From a checkpoint of a small mixture-of-experts model trained on Wikipedia.
Experts: 40 experts in each of 11 layers, 192 squared ReLU neurons an expert, a softmax router.
Training: a variant of Muon for the experts, 7222 steps.
Below are experts of layer 2 (counted from 0) of a mixture-of-experts language model. Rows are named router (the router's row for the expert), up (a neuron's input weights, with its number), down (a neuron's output weights, with its number) and show model dimensions 0-255. Each number is 500 + 25 x the weight over its row's rms, rounded and kept within 0 to 999. Numbers have three digits each.
Before each expert's rows: "comes after" lists some tokens at least twice as common just before its tokens as in all text; "comes before" lists some tokens at least twice as common just after its tokens as in all text. This comes from a sample of Wikipedia text that the model never trained on. Tokens count by the router's weight.

# expert 8
comes after: ".", " that", ",", " but", " not", " it"
comes before: "|", " the", " that", " to", " he", " a"
router:511506494502500513472500486469483503463485468487507526536545522498491521459468469490500493523487538503520481477493513503487504517490517452524459483535450460471512508544534508506543553514517524472515518547523458480499467474516556512503504504477489485501487489487519501496495446502473484504503479424500474496530485474487463521488527498536487511519503472455503567534484418486507491490505490520539499494486484524480501518494508491518553540493481542504509511522480500493488510479495486453485483496517485492510585502505511462492517505466499475506473515521467487516466530521511471507521501471474478560508473519488477530438496497500495509527487524469515512501509516510507495526539537540525492512478486512554553506503494506459512527493483500481489534502538475548520478490454514
up1:501477460505496505501461495479514502486533510505505528512533499509484538494532485485517522455464498490502521518457473506512506551461504501504483532498521507543504537535497512487497551490573532508535531526466438472489486514485478504476468507487473472522512488520491497501529515470479488481496513456496499489522470550516490484483500552578507494534504507507507468509461480493506485482505505494458505485487512504495497482492501508522527467521506492482481463528521522565502476515522490491470518511462489487481554521536537483483513559497484498515492500487514493529506515518490516505509533452557518498486503502413503520503519517482562474540475538468511521526495547459547500529509531474500543484483478498537478474497505528503493512475498483495510488530544509521548533492464485
down1:466533515534526510504523498510543518501510463469536509479515515493519515492452501480502498490496527551486466490481527520476511465537483482543496516506443503494457504496480463507483485505465515517479507488494525466532518504443483472509509505540489484517511471508518548461507507476503522500428477477487528476498491502473515477511504558517525481503516509514466508456505481444480542516519532520477493499468501499488517508521475502493522491506504484525498487487527528469510475479484551541510495479468463463463477519511484518518471501494548489537473542531465503503532526571512523485471506498497524461484511457517483509449471473505498488488501482474519470475574504524470481519503525546457504483479521512464564499481488493509515508499459489496488516541520522534469506497453484

# expert 39
comes after: " |\n", "\n", "s", "\n\n", ".\n\n", " life"
comes before: "==", " The", "===", " In", "The", " He"
router:472564544504556514495503443483507502533497474500488498533499483550478486474509495529524529527516484555487485486446527495476489445478506497549523509522467507516511469508509527513505500487510528484469496474477468497491474493520523512495493507485527486523499553500494480524451546517484475518499495479527537547475473500492552498473498480516509488480497507469517513555512515467480537503540458519514462478486529488506514528480501486518482489529510510482519503513468533490497503487531506485489486493450505468521450526522492528507514493505525449481490503496520481469538539492484544462520493504505495523520495524511483501520523477484449529504437519472456474529495511522458525462474518482464444487506496504469511529537445549503479490501513481476562513487518505479509504464510524
up0:500486501474451471478511474496484499469506531502523467496521462483486488491455477516486478477469521528532499487531533496502517470425535547498495537494495459526508485542439531471494494532544524482487522525484469523506517506520491540534486459466534504470518502466482491511465526500526446458482503470488508504467485498487511480494502493507548507544503515472507493504491495562479481475465513524493468564544464542526529518505460523470493515509498456472503487536516490509515462462505547516529550495478506544494543491536501491531478484499520465504522516474533519533470510516517485545529504477524547499475494489520505498512509474511462502480503506465505486496506530484497499488483513521509499447494520497499507486510453477489543460507455536506502454483462518491509509501506498
down0:496478481511540442495478493480462508531467489468519531492531458461486432524535515511491516509511486474488468491499513500441546466483490527504508538534507491505534478508527534532517522519479516541516474526505491521494493541512507522549469524502477507523507472498520467483527526460498458486499489504538534490491517494485518510488513489527493493534480550535491507518498475532526475524484541520489508511557487477479504462479481537536513508490495435483487495485490549495516420467481543458473520495497493497509523513534481518518473455487536504498489502520484505529481503516532511462532524485524536534505517511573501509523500499484463495546510487485543502487549480506463507515487521503495507430520521480516478525500515482486501489489460496481500459515488493499508506534536502

# expert 37
comes after: " ", "1", ".", "2", "3", " ("
comes before: "0", "9", "1", "2", "3", "5"
router:540553451496522505495451488554510489530483483496483563504499506513494523480522486508483510502476492491530518491519539493490460475466482501496521505538501516471557514468525536503455551484491445504472526475496492497529503472474508511512513493487532471510472505508528470493531487466513536525528536491541492522505531519478560518490512500479539480555490483524466510459508491490532489459497490491496481524470491505516510492520524524500496540478510475505531503486487500506476493463452448469472483468502513493499480477515491474482484531490496518539454503473486501490520514540507477470482463451496500497525543481521535483483458484511517514531467473477524481535533489479474502456487515536505463480486483478478486504509515452505471461526465479506491551508479491450454559518502486
up0:536495491507531483482547503493539506470481463499429520472510536504472499506511520536503490439503516506473515517492491506483505471458539447532484538536507538500505545498518472500454459539493516459497520487480523501521511532524480465481497501495470527485499496491495464467525500444474475518507507464531550497518487486504494498514494494519481533482477517441521492532450510515480499517485518484541525548457462504504498480548506488487477507498505485518517515479485508527513528499451501493518525505522534542515535536499489519481487505486504497492535513525517478469518501490460523495500500512494539507445495519485478503436506507515532467479492519542561479492484478520473500466528488461529464528538469510508478487471467480529494493456496458542549523515486512508466470488477499
down0:530544519531488512448497520479520523532508510472496529494496489544554504475505510511468519537495502506510497573490512515445505485524523480486475465500455527506497498495508503489506515488539482500514511562514456494501518525514501495460504473486498525519502486473476439513517500491504489494496535504494492511513540529539518480523522503536508524498422476512508474503537510507497502528535450505458542495482534512495451515471522479530480506491520515497471465502480541503508521514487504514547478499533522509482504508465557496549491519518470495503480530558440506481520457499538529447473476519513492539528465509498463483480506505503519485491469491475485517485479471475489519472503490529548490475513527525532480492513462518483500484513514503513490447436516545515486505483466490

# expert 15
comes after: "1", "9", "2", "0", " ", "–"
comes before: "0", "9", "1", "8", "7", "6"
router:521544488489486510531512508558512507532502508502472512539457491473513447490486472470480485452471493517464509515489508526508523499538473469529529487501521526490515500512520518511515520506486466502487504491536442482539505532508514493507474530507524536511453480452462485504478540490510479536422465466495498480522505474519479435487508532498535506485475551508511514522538513535522492502470467483494507470458515507478502494505523483500506501507517469467480541506525528505478471496550534484510437473502488513462443521506506473479519510505491460510492505479494516471501561503499513474497495463493522474523466507487559452491503517532485495453506526497477489485462457464512482471502488493537503491473478503573499500533503467488518519479487516513535473484500504524496508511460520
up1:541483466516470499517515507505458494502506512505512508521448491521457495441447516539492479471506527471522490475551498471489509504494477514547499434493550480471496471483538507524492546512508520513499489499517457501532486554520539469488530518493489519487495489503519485523503522487503542494509474497492503512515519465486474478503454513415485505513497485525495484509503498454510491509528490474503503532479505497543488541563534540522485509509529506494514522473484538457493460469516452518503546499516477503493523484507472522463492494479476465482536506540515481476493491505514467498493475513472508503521463533536493493497528535494495504528510482508492475521458462465514445504477505511482499512502511527495466512481511531446536493457536497494452466504486447504479549464488496
down1:475512522498511508479450529521487503517496517482518548487521462451497491489489475534509486481556505529515463505486492507501503526429517488508516527468529494525510500475500512516449443512493509518461533469503513517535512509501460527521476462529470509453510512513467462512502465523536503535531492503502510528503501522489506518463481469532528463506491473513479508510540515511499518471504497470503449507517562503533468471530475522539478489497504512464499494546554501485551467492511460501509474525484522506450450435491517477485445474478524475501465500515459473508537500515503525520517508479496466474465487517548486472528456500499513506501525516515496483519455499464540538480488539481515488474496518535504504509543468478522462507503483464509485501488488510492481514467512524

# expert 33
comes after: " f", " F", " w", " s", " m", " W"
comes before: " of", ",", " in", " and", "ed", "ing"
router:508510472496519527505488513527491477481500453488493510502515489537540474475484533475464471466465501525535528552515484494459506529514513497508538482531471486508515516501504521493526544491485485482497524512501509488502522522502493488501471488531492544517452519518500535493534524516534530499442475508525485493483505516496485513499535504519517478490485538545534551476440496496561474502508473514523497514545504488502485509483522505523504513469460495482488436531473489520476493506528506495491480507499518563553523499469493478479506484516536469517489541556507518486505500512517522450473460454510518494481496503535483464515508504504495530495483475496469496488540446536474512505535480505495487551475534479485549509508510532552478506525495531511523545479534537458535538442491485
up1:480512500505509487517469479445460509484534530512519497502464488507478466496511491483522512483498493473497446546498508441501470479567492497470485467491509518510508526518519499513484551537496491468469504526501486497488527486476475447525514472502470512547503515500479499448476479509472536517540494469480449499476494509504532479494470511500488493538520485495472553525504466477528499524441519495534499506483494502502531473474555478490533509520506491490473509544504551495492482477517471537510466534493528553506480514487494423509486498492449481509493498531478546529505489503469452484506541528460494523473493490499461536492489513491537465508446535508521530509451463516508536521538505515466464487474481478490534478486522496483519500523487524534514505482487477474486502494479511
down1:479476494510549534498567492508499535469492506438513504469559500462477488459493539484454500507484508561502528447497499477542504497535492467522474551535528467503501477464516473530502500490497533482504563511478500490502516450500479530504509483533538489435484528519465499475453517499497478502510512483518507507483516458510499516533557479523476513499511507445453401461460521458515482497520448523507439502481512465510502489503542487487491497529514516535502527491531521503538488479476473505470484499475504505517468484463516518516485508502484495519490513528488489489518523507506526519464507503519471480485490515494473477495499491496463497492483485503498486508497486516502490514488502494513496486541488527471458468510498487485521523511505519506446507472560495480500496479493487

# expert 0
comes after: "1", "2", "0", "3", "7", "4"
comes before: " |", "–", ",", ".", ")\n", ")"
router:519504454490515491504477528517502526512492540486496478503488512528532486508506491494496474497511517470497511491515504493500472477503481485516469498468468543450518525493509513537488516516482444488510498543482502510533511545470490501541484470507549478526560518517462518485484526539534492543511542504503499576445500495488487454476471492492478494447478527503541486485522496540441502498481477490477534471508455469554501521496507475495483478467534510474475475490524513533553478495507534501502491507514492480520485500475518457499488490519475525480476499518484518456469477527478495476485481491501530514499486465469475470462505490494471514504478483506476512527456513544547526510469480529452496514470551465524510512510528478512542538472482506475548484482534475528459515502503455
up1:498563532498497506506488478503484488522462504510524491496453515492496479509512483510496485495516509484505490454487506532503529455493494489444496542504487529472477493507459529486477505513522506541493507517475532528516518500482516522494506514543533493457540539519519570507513486483485509525514564507532530472454520511501475497489531518480515483500538499494470513501513465473423526475498503507507506493478483493479455468541456471491515494525534488512520472521486521472495490476482486485497501506489513506505489476543425471496499481500500439496493486522503528483470488484475537454495514529531497503490472490462490517459477506511556512451512533480466515471445528494497498482480452473480459471473427500505459553525477495499531482497492510490459489491474485467478521514514496
down1:506447523488492498485508523484499513504524479490517533499500536488499523504527511490488510514478490458501482494512463480481528493464499463433487481491544462531506451515510493511534493483499489500516480510493550516520485520449460556486546479457488471501472508554517530482485545485508520475479497526471490506487496508524552490525467519521455510470547461477504544490436459522500482453503508523482516487479507464479515480476475507485459513511512486545523501464527484507478521483513523515506501475491487553500526501479428482484495498491499482494506514508507481499477509514476466493499511487493527514484495502488499547457479522451484476510508499513464486502485498468458462487532471513513500457490475545518491501554554507535532501497467495525493438556485506539460491533507496

# expert 13
comes after: " ", " |", ":", ";", " from", " /"
comes before: "1", "2", "3", "0", "9", " |"
router:506484527495510493487470473514511502504528497488520509474507498466486546491516520499554503481497452453458471489496537546500540494501513527478519470469533492515525503547470478469483503463523454522470466460532494495517481517496474491450481474448504504515539519491482527474518455508489486477466509458517489475518514515493486465531506514534492510497501529524515469477529517513485472503462512512478451500474466474482466527508481475494528516483473522521534513525493494501538513515490489465492485503562505465486525518508509504545474550503511476495493463507526481477453513508490495523526574489530483462487538505518517556538514477558516502464487463482457446500497511526519474477510484483512494483516513504478525534529535482519502520483478442497542533498475478498533515500493537
up1:447532524491506526488470548494479482458518493494494492519475528480553513508515523512502519488487470494555513504523470492510553502460575481475519493567548506504472474476505441500485488494518484518492505480506480449470475481541478513498539490458464554520534512498473509451501539484449492495490489465486487508524512498502504471526497534490513480507481495489456490519536532484482473500470492492499533481488538486510498486523518497524505485505495547505535483509507537518482506476525475505500474570546488482515520548501546525497490476508517552508498513481519553529523519486519500494505492451544501492515530506467500494491487491471475504481491536533499512513515473479518569493490520450484483524489534478480523505507521502472514489488510480488453478535477493517522453518517519
down1:513493460482475491515457527498470521538482537531491530491524482464449489505507506497470481430534434502504474498508500495523487503525491493453551496555510494505503514527449468463528512532501520473519506499505480488510514501481525527528518493472515485541514490480505500498523504501513508546517469521524502472462505503528454501519465503504514469480530473531535513519531532466458517487497469473471516538507509489467521442476494498487497512491521501488546509509490532509481525505458506506526480502497504524515531525519478488497516526519522545497533481524503499520533449524471489533557487466540482471493500434472535466501485489532510476523518523511446509504443505479484505501544497523509522509508518515507497468490498522496457491482523478454494469459495498563543503537489513

# expert 19
comes after: "0", "3", "5", "4", "6", "7"
comes before: " ", " |", "-", " (", " |\n", " +"
router:495508481500528515490454526509494486525471477492499518471472485512524501487516468509485519521517524501524463529507507450499501493508540500478463506479498524473498462521509524482517467512472525494475486556505498466528496438503521498550513503507525512524495470570523478479557521545490487488515466516471529484517537487475512549471503499491567466486511504480519468485492521473544503488486505485489525515533474514545547485460534502480512492483454498535495489528535548507542509532495512462499527509491532457497496488521497503497453454496535490506466517485508490481517520438492460466552475493529504539527499489535444508498506530505477513481493521547486507527522511497469532526484460509514443486516518490509499495489475476507492514524514533495514534482526473499571495490498488
up1:486505483522484494512514549509501507534492496496523449516492491508528519481469471488526489497525490484503519518543496513482493503486507499523503448496506519505483500511546510454483526502482447488489482524498523483505493512520483501521484524453529506485486435529493556518481486498500484447547485535505561516497478466503562523516484460528530512515542498492487498464492460490502507519510485487501539533470478529456518469486446370479509517514509472509465493490515495467513485507498511495512493468529532515464500471503518486530476540514485515504517516494498500504510510480511464488551428472473457499486514474489490514456494517493476470485497476502509495502527481515512458504475498501515484517510527488498450480483494532473503458528506463502521496525457463550479508510469520
down1:566524467456517507536505482525456512508469526474466495514496543490491496484519526502474461499503492564546521521486494480456496482539490480530489519532522446529464520434518520489466512552473509495488519504526513532508536508492477471480488511498529473478508482488496548545480475494464483507498517494474560524507501493508500488511469508532495519509486521529490512475517477466506494508451542517532512500520505509510503462568534507477511527462525490509542477501480511506513521500467512506499499501452488480509511483508468497511506482449504487484523537442497453479524510511470475492485484525510475482520527476555480535510504508524507481503477501497457504479516518493535506480516592501470492503457502492532437506490497489482504514468540487505527495509498473517506525520477475